Below are experts of layer 3 (counted from 0) of a mixture-of-experts language model. Rows are named router (the router's row for the expert), up (a neuron's input weights, with its number) and show model dimensions 0-63. Each number is 128 + 24 x the weight over its row's rms, rounded and kept within 0 to 255.
Before each expert's rows: a language model's description of what the expert responds to. This comes from a sample of Wikipedia text that the model never trained on.

# expert 15
Description: Pipes, spaces, digits and dashes inside numeric statistics tables such as sports apps/goals, election results and minor-planet lists.
router [123 127 160 125 126 119 167 119 159 153 102 117 127 129 131 165 127 120  97  88 155 124 125 105 166  76 144  92 116  82 111 140 196 133 140 121 131 135 115 164 109 159  87 137 142 138 119 117  83 143 144 104  78 112 115 137 155 165 172 107 102 147 160 103]
up0 [142  92 156 170 146 139 119 118  96 130 165 134  99 128 110 140  82 135 137 127 109 126 124 155  80 120 116 107 191 207 127 162  93 151 174 147 119 155  98  74 130 145 129 110 130  87 133 150 142 141  80 144 148 148 128 105 109 123 130 110 111 132 128 102]
up1 [ 97  92 143 137 132 118 130 149 112 126 122 133 146 101 142 128 140  83 166 142 143 112 149 109 149 122 138 145 138 165 159 150 104 149 186 158 103 125 112  89 152 114 140  84 143 109  92 130  89 122 118 134 123 148 137 133 141 111 115 142 158 161 169 160]
up2 [147 135 113  73 102 117 131 117 151  90 119 121 152 141 184 123 139 156 108 135 110 133 151 135 130 149 128 116 108 101 116  73 137 108 130 138 121 115  88 142 119  73 112 111 102 139 128 139  86 156 134 105 138 140 177 176 142 108 182 117 171 149 144 138]
up3 [150 120 134 140 138 141  86 169  93 111 175 179 123 147 119 108 149 126 143 147 140 127 117 127 103  97 163 141 162 127 145 167  98 177 133 106  81 140 140 139 117  86 100 112 146 143 122  93 115 130 101 188 115 107 125 142 112 115 111 129 125 119 102  74]
up4 [ 86 101  94 105 128  95 151 135 151 107 139  84 181 110 140 142  90  91  98 141 100 131 131 137 126 105 157 154  88 139  86 124 156 104 124 149  98 150  96 113  97 139 125 155 125 151 139 162 105  92 133 131  94 136 136 182 113 120 134 136  79 138 116 105]

# expert 46
Description: Standalone space tokens in tables and prose, usually before numbers after pipes or prepositions; also table headers like Apps, Opponent, Role, and £, −.
router [102 130  85 169 162 153 124 141 158 160 124 139 108  97  96 153 108 110 107 124 136 136 127 134  70 142 127  98 161 193 126 136 159 112 143 147 124 112 187 156 156 103 104 114 102 158 101 132  83 162 126 110 130 169 102 139 153 153 127 117 110 115 117 144]
up3 [166 112 151 166 112 127  70 127 123 126 143 116 132 123 130 115 108 118 132 158 140 142 117 126 164 124 161  93 119 127 158 131  95 120 107 145 107 103 142 123 137 122 137  81  72 161  99 112 136 126 109 138 117 128 125 145 139 124 168 120 109 153 109 106]
up4 [146 105 137 138 146 141 110 127 122 123 157  98 167 144 150 109  93 120 119 108 104 133 139 126 176 129 101 133 134 125 156 139 109 188 108 160 124 108 141 163 115 117 124 129 140 170 119 124 114 132 118  85  95 106 125 138 127 134 178 123  91 103 133 117]
up5 [142 150 132 129 124 157 136 128 105 102 134  97 185 109 130 100  85 137 135 133 138 132 134 126 123 190 131 127  79 156 127 165 108 154 103  89 121 145 144 104 140 140 153 116 107 117 137 144 156 102 130 124 131 149 137 129 111 110 153 141 120 157 107 138]
up6 [120 128 125 119 105 124 208 134 128 141 142 123 134 149 118 105 173 116 141 121 125 159 102 127 117 102 129 151 106 116 137 134 153 106 111 128 121 150 106 119  82 195 130 120 118 102 156 137 149 168 117 132 130  92 110 160 124 172 127 120  90 130 170 176]
up7 [214 155 130 100 114 136 143 121 109 128 197 163 117 135 141 126 159 132 169 134 129 128 135 127 143 115 121 105  62 136 129 122 130 154 101 116 109 146 107 126 113 141 156 147 118  98 106 102 117 117 115 142 135 130 134 109 111 178 116 142 137 140 103 107]

# expert 58
Description: Slashes in table headers like "units/sales" and scores like 0/0, closing quotes, heading equals signs, and name-final words like Province, Airport.
router [143 139 171 121 145 131 112 103  76 156 123 102 125 104 161 129 158 127 112 123 177 106 151 128  89  84 123 163 178 101 103 163  96 115 133  96 109 155 150 116 160 144 101 158  95 130 132  92 116  77 117 105 149 151  98 107 159 111 114 123 130 177 155 154]
up0 [145 112 131 139 133 164 121 136  89 132 175 124 149 130 117 126 103 148 180 161 117 118  99 161 118 152 134 102 143  86 126 141 167 188 111 117 141 138 112 107 123 159 145 142 143 108 152 148 158 102  91 140  90 131 142 121 123 167 158 158 137 127 176 138]
up1 [123  77 129 124 104 106 130 114 125 151 111  99 141 120 140 129 155 121 144 111 136 122 156  85 176 163 142 144 121 138 106 163 133 124 123 128 181 150  71 174 127 127 151 105 133 115 141 127  92 117 124 115 132 130 148 108 103 127 113 134 112 144  98 130]
up2 [128 113 131  93  91 135 132 135  90 102 141 151 125 110 136 130 128 147 132 157 135  78 164 161 118 134 127 133 162 126 118 136  87 144 137 124 116 159  82 140 105 180 108 130  91 139 155 125 101 104 116 112 121 120 144 138 136 136 130 145  98 152 136 142]
up3 [154  92 109 107 116 134 136 126 129  81 125 151 137 167 134 111 113 109 157 122 161 155 135 164 108 119  99 141 142  65 128 142 127 165 136 136 102 150 126 138 101 149 130 130 202 132  89 107 132 137 103 151  94 155 131 123 119 121 131 161 100 133 128 107]
up4 [148 111 116 154 134 154 128 107 141 112 123 137 105 135  86 134 103 134 148 133 111 106 109 136 168 125 101  94 121  87 112  84 143 118 165 135 127  85 104 152 123 161 142 137 142 148 116 171 115 105 125 126 145 118 105 131 130 140 204 102  99 146 137 140]

# expert 63
Description: Pipe separators following a title, show, team or league name in filmography and results tables, e.g. "The Golden Girls |".
router [120 133 137 125  96  70 142 135 144 114  57 157 139 130 173 138 151 154 121 134 186 125 114 116 164 100 180 165  95  95 167 134  78  92 116  92 123 107 132 164 134 119 130 124 179 135  95 171  91 132 154 103 129 128 148  96 151  82 114 124 118  87  96 120]
up10 [166 118 152 131 118 114 114  71 150 113 147 155 120 128 150 129 104 115 154 153 124 129 110 156 103 123 130 123 138 171  95 151 161 147 139 123 103 129 122  79 153 118 120 126  93  96 114 157  92 118 104 172 119 111 120 119 150 158 141 166 140 118 156 127]
up11 [126 120 146 103 142 131 127 128 116 110 113 157 132 178 115 122 121 151 121 105 129 122 174 160  91 118  96 154 123 130  71 170  98 130 128 123  96 159  84  91  75 136  99 136 121 144 109  60 157 147 131 193 119 122 147 131 118 152 123 139 152 137 132 177]
up12 [107 123 133 128  91 145 151 103 107  88 116 139 101 125 101 117  73 107 157  74 111  99 159 166 108 149 149 126 154 139 103 137 158 150 163 140 132 120  98  91 119 117 135 152 111 126 120 111  95 147 120 142 123 114 157 120 134 124 119 153 156 141 129 142]
up13 [141 149 124 117 132 141 167 159 169 109 100 131 138 143 120 125 141 102 112 160 123 115 187 147 115 103 102 158  86 148  99 124 128 135 139 122 101 118 155 158  74 157  92 122 128 145 149 139 119 133 117 126 139 143 117 176 168 176 159 119  92 166 122 147]
up14 [142 131 136 104  84 140 115 124 150 119 163 167 119 108 134  87 137 170 169 136 111 123 120 183 139 153 154 137 151 139  86 164 114 130 103  95 117 112 110  90 153 117 106 116  73 154  93  94 138 146 124 135 145 134 128 103 144 170 124 186 132 163 133 191]

# expert 37
Description: Hyphens, en dashes and slashes joining compounds or score ranges, as in seventy-year-old, under-19, Italian-American, 2–1.
router [149 147 141 124 128 161 117 139 115 146  86 132  94 126 153 152 135 130 147 132 170 159 137 118 139 122  78 137 104 104 112 147 140 107 106 102 156 124 153 132 155  74 141 139 165  97 134 116 158 168 147  94 139 175 145 129  94 114 145 107  83 142 171 151]
up0 [133  84 117 104 157 138 143 141 144 109 131 114 127 127 100 153  83 120 179 112 143 159  96 134 116 153 150 124 194 169 126 109 125 106 156 142 110 118 103 106 112 122 121 154 124 136 146 126  86  85  85 179 127 127 142 131 122 111 113 132 104 133 126 114]
up1 [168 132  94 129 126 160 142 117 126 127 126 160 145 127 129 149 137 129  88  96 156  95  80 144 125  96 173 131 126 128 135  86 133 125 127 147 133 127  78 161  96 144 130 139 107 139 105 103 122 133 139 151 165  94 120  97 119 163 173 162 139 149 106 118]
up2 [108 119  92  77 155 114 149 137  98 118 158 126 120 159  93 121 128 117 141 142 139 143 139 113 109 180 130 109 115 146 121  81 111 152 115 139 133 137  81 106  91 116  99 116 120 157  83 109 108 111 125 170 106 126 147 141 118 120 113 162 119 127 142 134]
up3 [ 90 119 105 143 129 123  81 132 113 115 130 144  97 147  99 135 159 116 136 126 147 112 169 136 121 134 117 154 155 180 164  96 158 113 168 125 101 122 107  97 151 128 146 123 125 163  79 130 104 176 152 132 157 133 114 126 134 143  97 131 164 147 115 136]
up4 [146 130 124 152 145 129  97  84 109 120 104  99 117 156 120 148 129 138  99 104  93 160 160 126 157 133 102  97 129 124 131 140 160 141  99 154 147 106 117 106 127 148 120 130 136 136 127 148 143  98 155 123 124 132  86 153 108 153 225 115 103 139  83 112]

# expert 21
Description: Full stops and closing punctuation ending sentences, often with quotes or parentheses, e.g. ". ", ").", '".', before a new sentence.
router [132 142 158 116 135 121 119 170 139 129 142 119 131 172  99 110 129 134 172 119  93 120 143 110 154  99 112 180 118 102 127 172 129 114 191 182 114 139 139 141 160  73 119 113 128 127 138 145  78 134 135 130  82 117 130 112 137  99 144 109 117 104 114  62]
up0 [174 148 115 134 152 105 132  98 125 132 112 115 106 124 124 146 125  79 109 159 142  99  98 126  90 128 194  85  83 178 133  99 190 116  80  98 146 114 152 148 137  95 130 139 119 160  92 135 112 153 105 102 135 150 114 161 119  95 103 146 140  90 148 136]
up1 [ 80 148 110 117 153 120 150 140 140 113 113 105 136  67 114 127 110  93 121 137 130 125 133 148 141 127  98 119 133  92 133 116 136 102 118 142 118 145 104  99 102 160 112 117 149 118 135  98 137 148 100 144 136 133 102 146  85 173 115 125  98 146 164 152]
up2 [119 140  73 145 118 128 104 118 108 104 115 193 107 100 127 125 122 159 104 126 191 115 130 147 115 115 129 123 102 158 140  74 158 115 127  88 131 116 141 110 156 142 115 124 128 206 125 104 143 143 119 138 123 144 124 129 107 150 105 153 156 157 141 155]
up3 [153 109 115 106 115 153 159 122 123 102 137 144 127 125 101 173 147 143 125 161 133 109 150 160 134 118 170 126 160 113 111 140 110 110 105 110 121 138  94 185 118 141  85 125  90 159 127 150 147 105 145 112 138 157 131 133 129 130 113 147 114 125 138 144]
up4 [136 113 166 114 112 131 110 111 120 117 162 139 126 161 131 143 110 118 121 133 124 122 119 133 110 133 145 129 125 168 131 127 148 141 123 137 125 107 151 172 142  96 148 134  94 162 140 137  95  97 124  88 132 118 138 122 134  94 123 123 153 118 146 116]

# expert 12
Description: Subject pronouns starting a clause, especially I in quotes or memoirs, plus he, she, who, and I/II in World War I.
router [ 95 143 163 165 146 101 127 154 106 140  99 120 114 104 147  88  92 126  92 155 126  93 119  96 169 116 125 161  87 164 146 127 118 126  98 176 149 134 155 123 150 121  99 180 153 159 147 121 131 125 127 100 132 152 117  92 102  98 106  77 147 127 100 149]
up0 [155 125 100  88 101 131 156  87  99 101 106 143 163 132 147 102 125 134 164 105 153 144 140 148 114 200 112 104 144 161 129 140 134 151 130  96 118 143 158  81 125 138 132 125 119  76  96 162 131 140 119 148 124 132 150 160 112 143 137 134 152 122 115 189]
up1 [171 123 122  94 114 135 129 134 102 114 122 164 164 167 147  73 137  80 142 152 136 146 182 138 160  97 164 151 141 151 171 130 100 153 114 116 112  87 162 132  97 145 137  93 148 109 125 129 145 132 127 163 127 133 159 186 104 132 141 121 100 111 120  95]
up2 [166 139 134 119 101 108 128 120 136  85 146 156 194 152 150 131 135 141 104 102 140 102 109 103 103 128 103 123 118 122 123 135  99 169 127 156 126 127  83 157 100 131 149 136 131  98 124 107 118 104 130 146 131 153 176 111 116  95 175 174 165  88 140 116]
up3 [117  30 147 159 132 141 171 105 122 126  87 133 116 129 125  80 126  92 162 114 154 128 147 108 121 167 119 133 138 115 150 123 142 127 102 171 133 113 112 138 133 116 153 130 144 143 168 165  89 127 121  98 120 138 102 137 101 126 129 115 133  79 128 134]
up4 [131 117 128 143 132 186 139 122 141 103 150 119 141 112 110 117 122 145 145 103 170 128 151 126 138  81  81 113 123 114 122 108 126 107 153 125 106 150 115 138  96 162 111 122 165  93 112 107 109 135 135 182 110 139 116 157 116 149 167 151 172 126 167 157]

# expert 25
Description: Pipe separators between cells of wiki tables, especially election and sports results after a number or party name.
router [145 152 148 158 146  87 149 107 153 115  84 104 132 182 182 143 115 150  97 112 175  91 122  96 147 121 109 126  93 134 141 136 131  88 104  77 105 134 147 140 142 155 108 145 165 125 117 159 138 111 155  93  97 156 119 137 167 153 115 108 153 144 138 131]
up0 [142 105 101 121 113 165 158 137 147 138 146 111 133 142  83 113 116 131 124 121  89 134 151 152 127 172 130 138 108 150 139 102 179 121 117 120  92 126  90 157 134 148 160 111  98 126 139 142 136 128 125 102  80 143 114 134 158 141 104 148  96 141 153 159]
up1 [126 102 113 111 141 133 107 166 105 132 140 105 109 135 112 112 101 133 154 125 116 152 108 121 112 115 108 135 164 138 128 113 187 131 166 136 106 151  95 140 157 116 164 152 112  98 136 150 122  64  84 125 111 103 142  84  99  85 126 144 146  92  92  98]
up2 [ 99 155 153 133 121 161 131 140 152 118 136 135  90 132 110 139 123 136 138 100 146 135 164 175  79 122  82 152 154 143 144  77 156 149 131 127  93 155 106 109 144 133  92 111 142 142 109 115 113 124 154 136 132 121 102 158 125 145 104 136 191 126 130 103]
up3 [108 102 127 118 115 107 109 134 149 157 113 121  79 135 128 116 146 126 159  91 120 146 129 136 163 120  95 141 103 157 137 137 171 133 142 104 112 127 112 123 167 187 150  84 127 104 114 116 102 170 119 123 107 149  96  79 130 128 109 125 132  90 168 108]
up4 [122 119 114 170 145  77 115 147 103  86 137 133  77 182 106 137 154 130 141 106 138 183 134 140 142 160 101 115 129 119 112 110 162 131 147 118 100 155 138 122 136 119 102 156 126 122  92 131 110 101 123 186  84 107 154 168 106 145 140 119 123 122 129 123]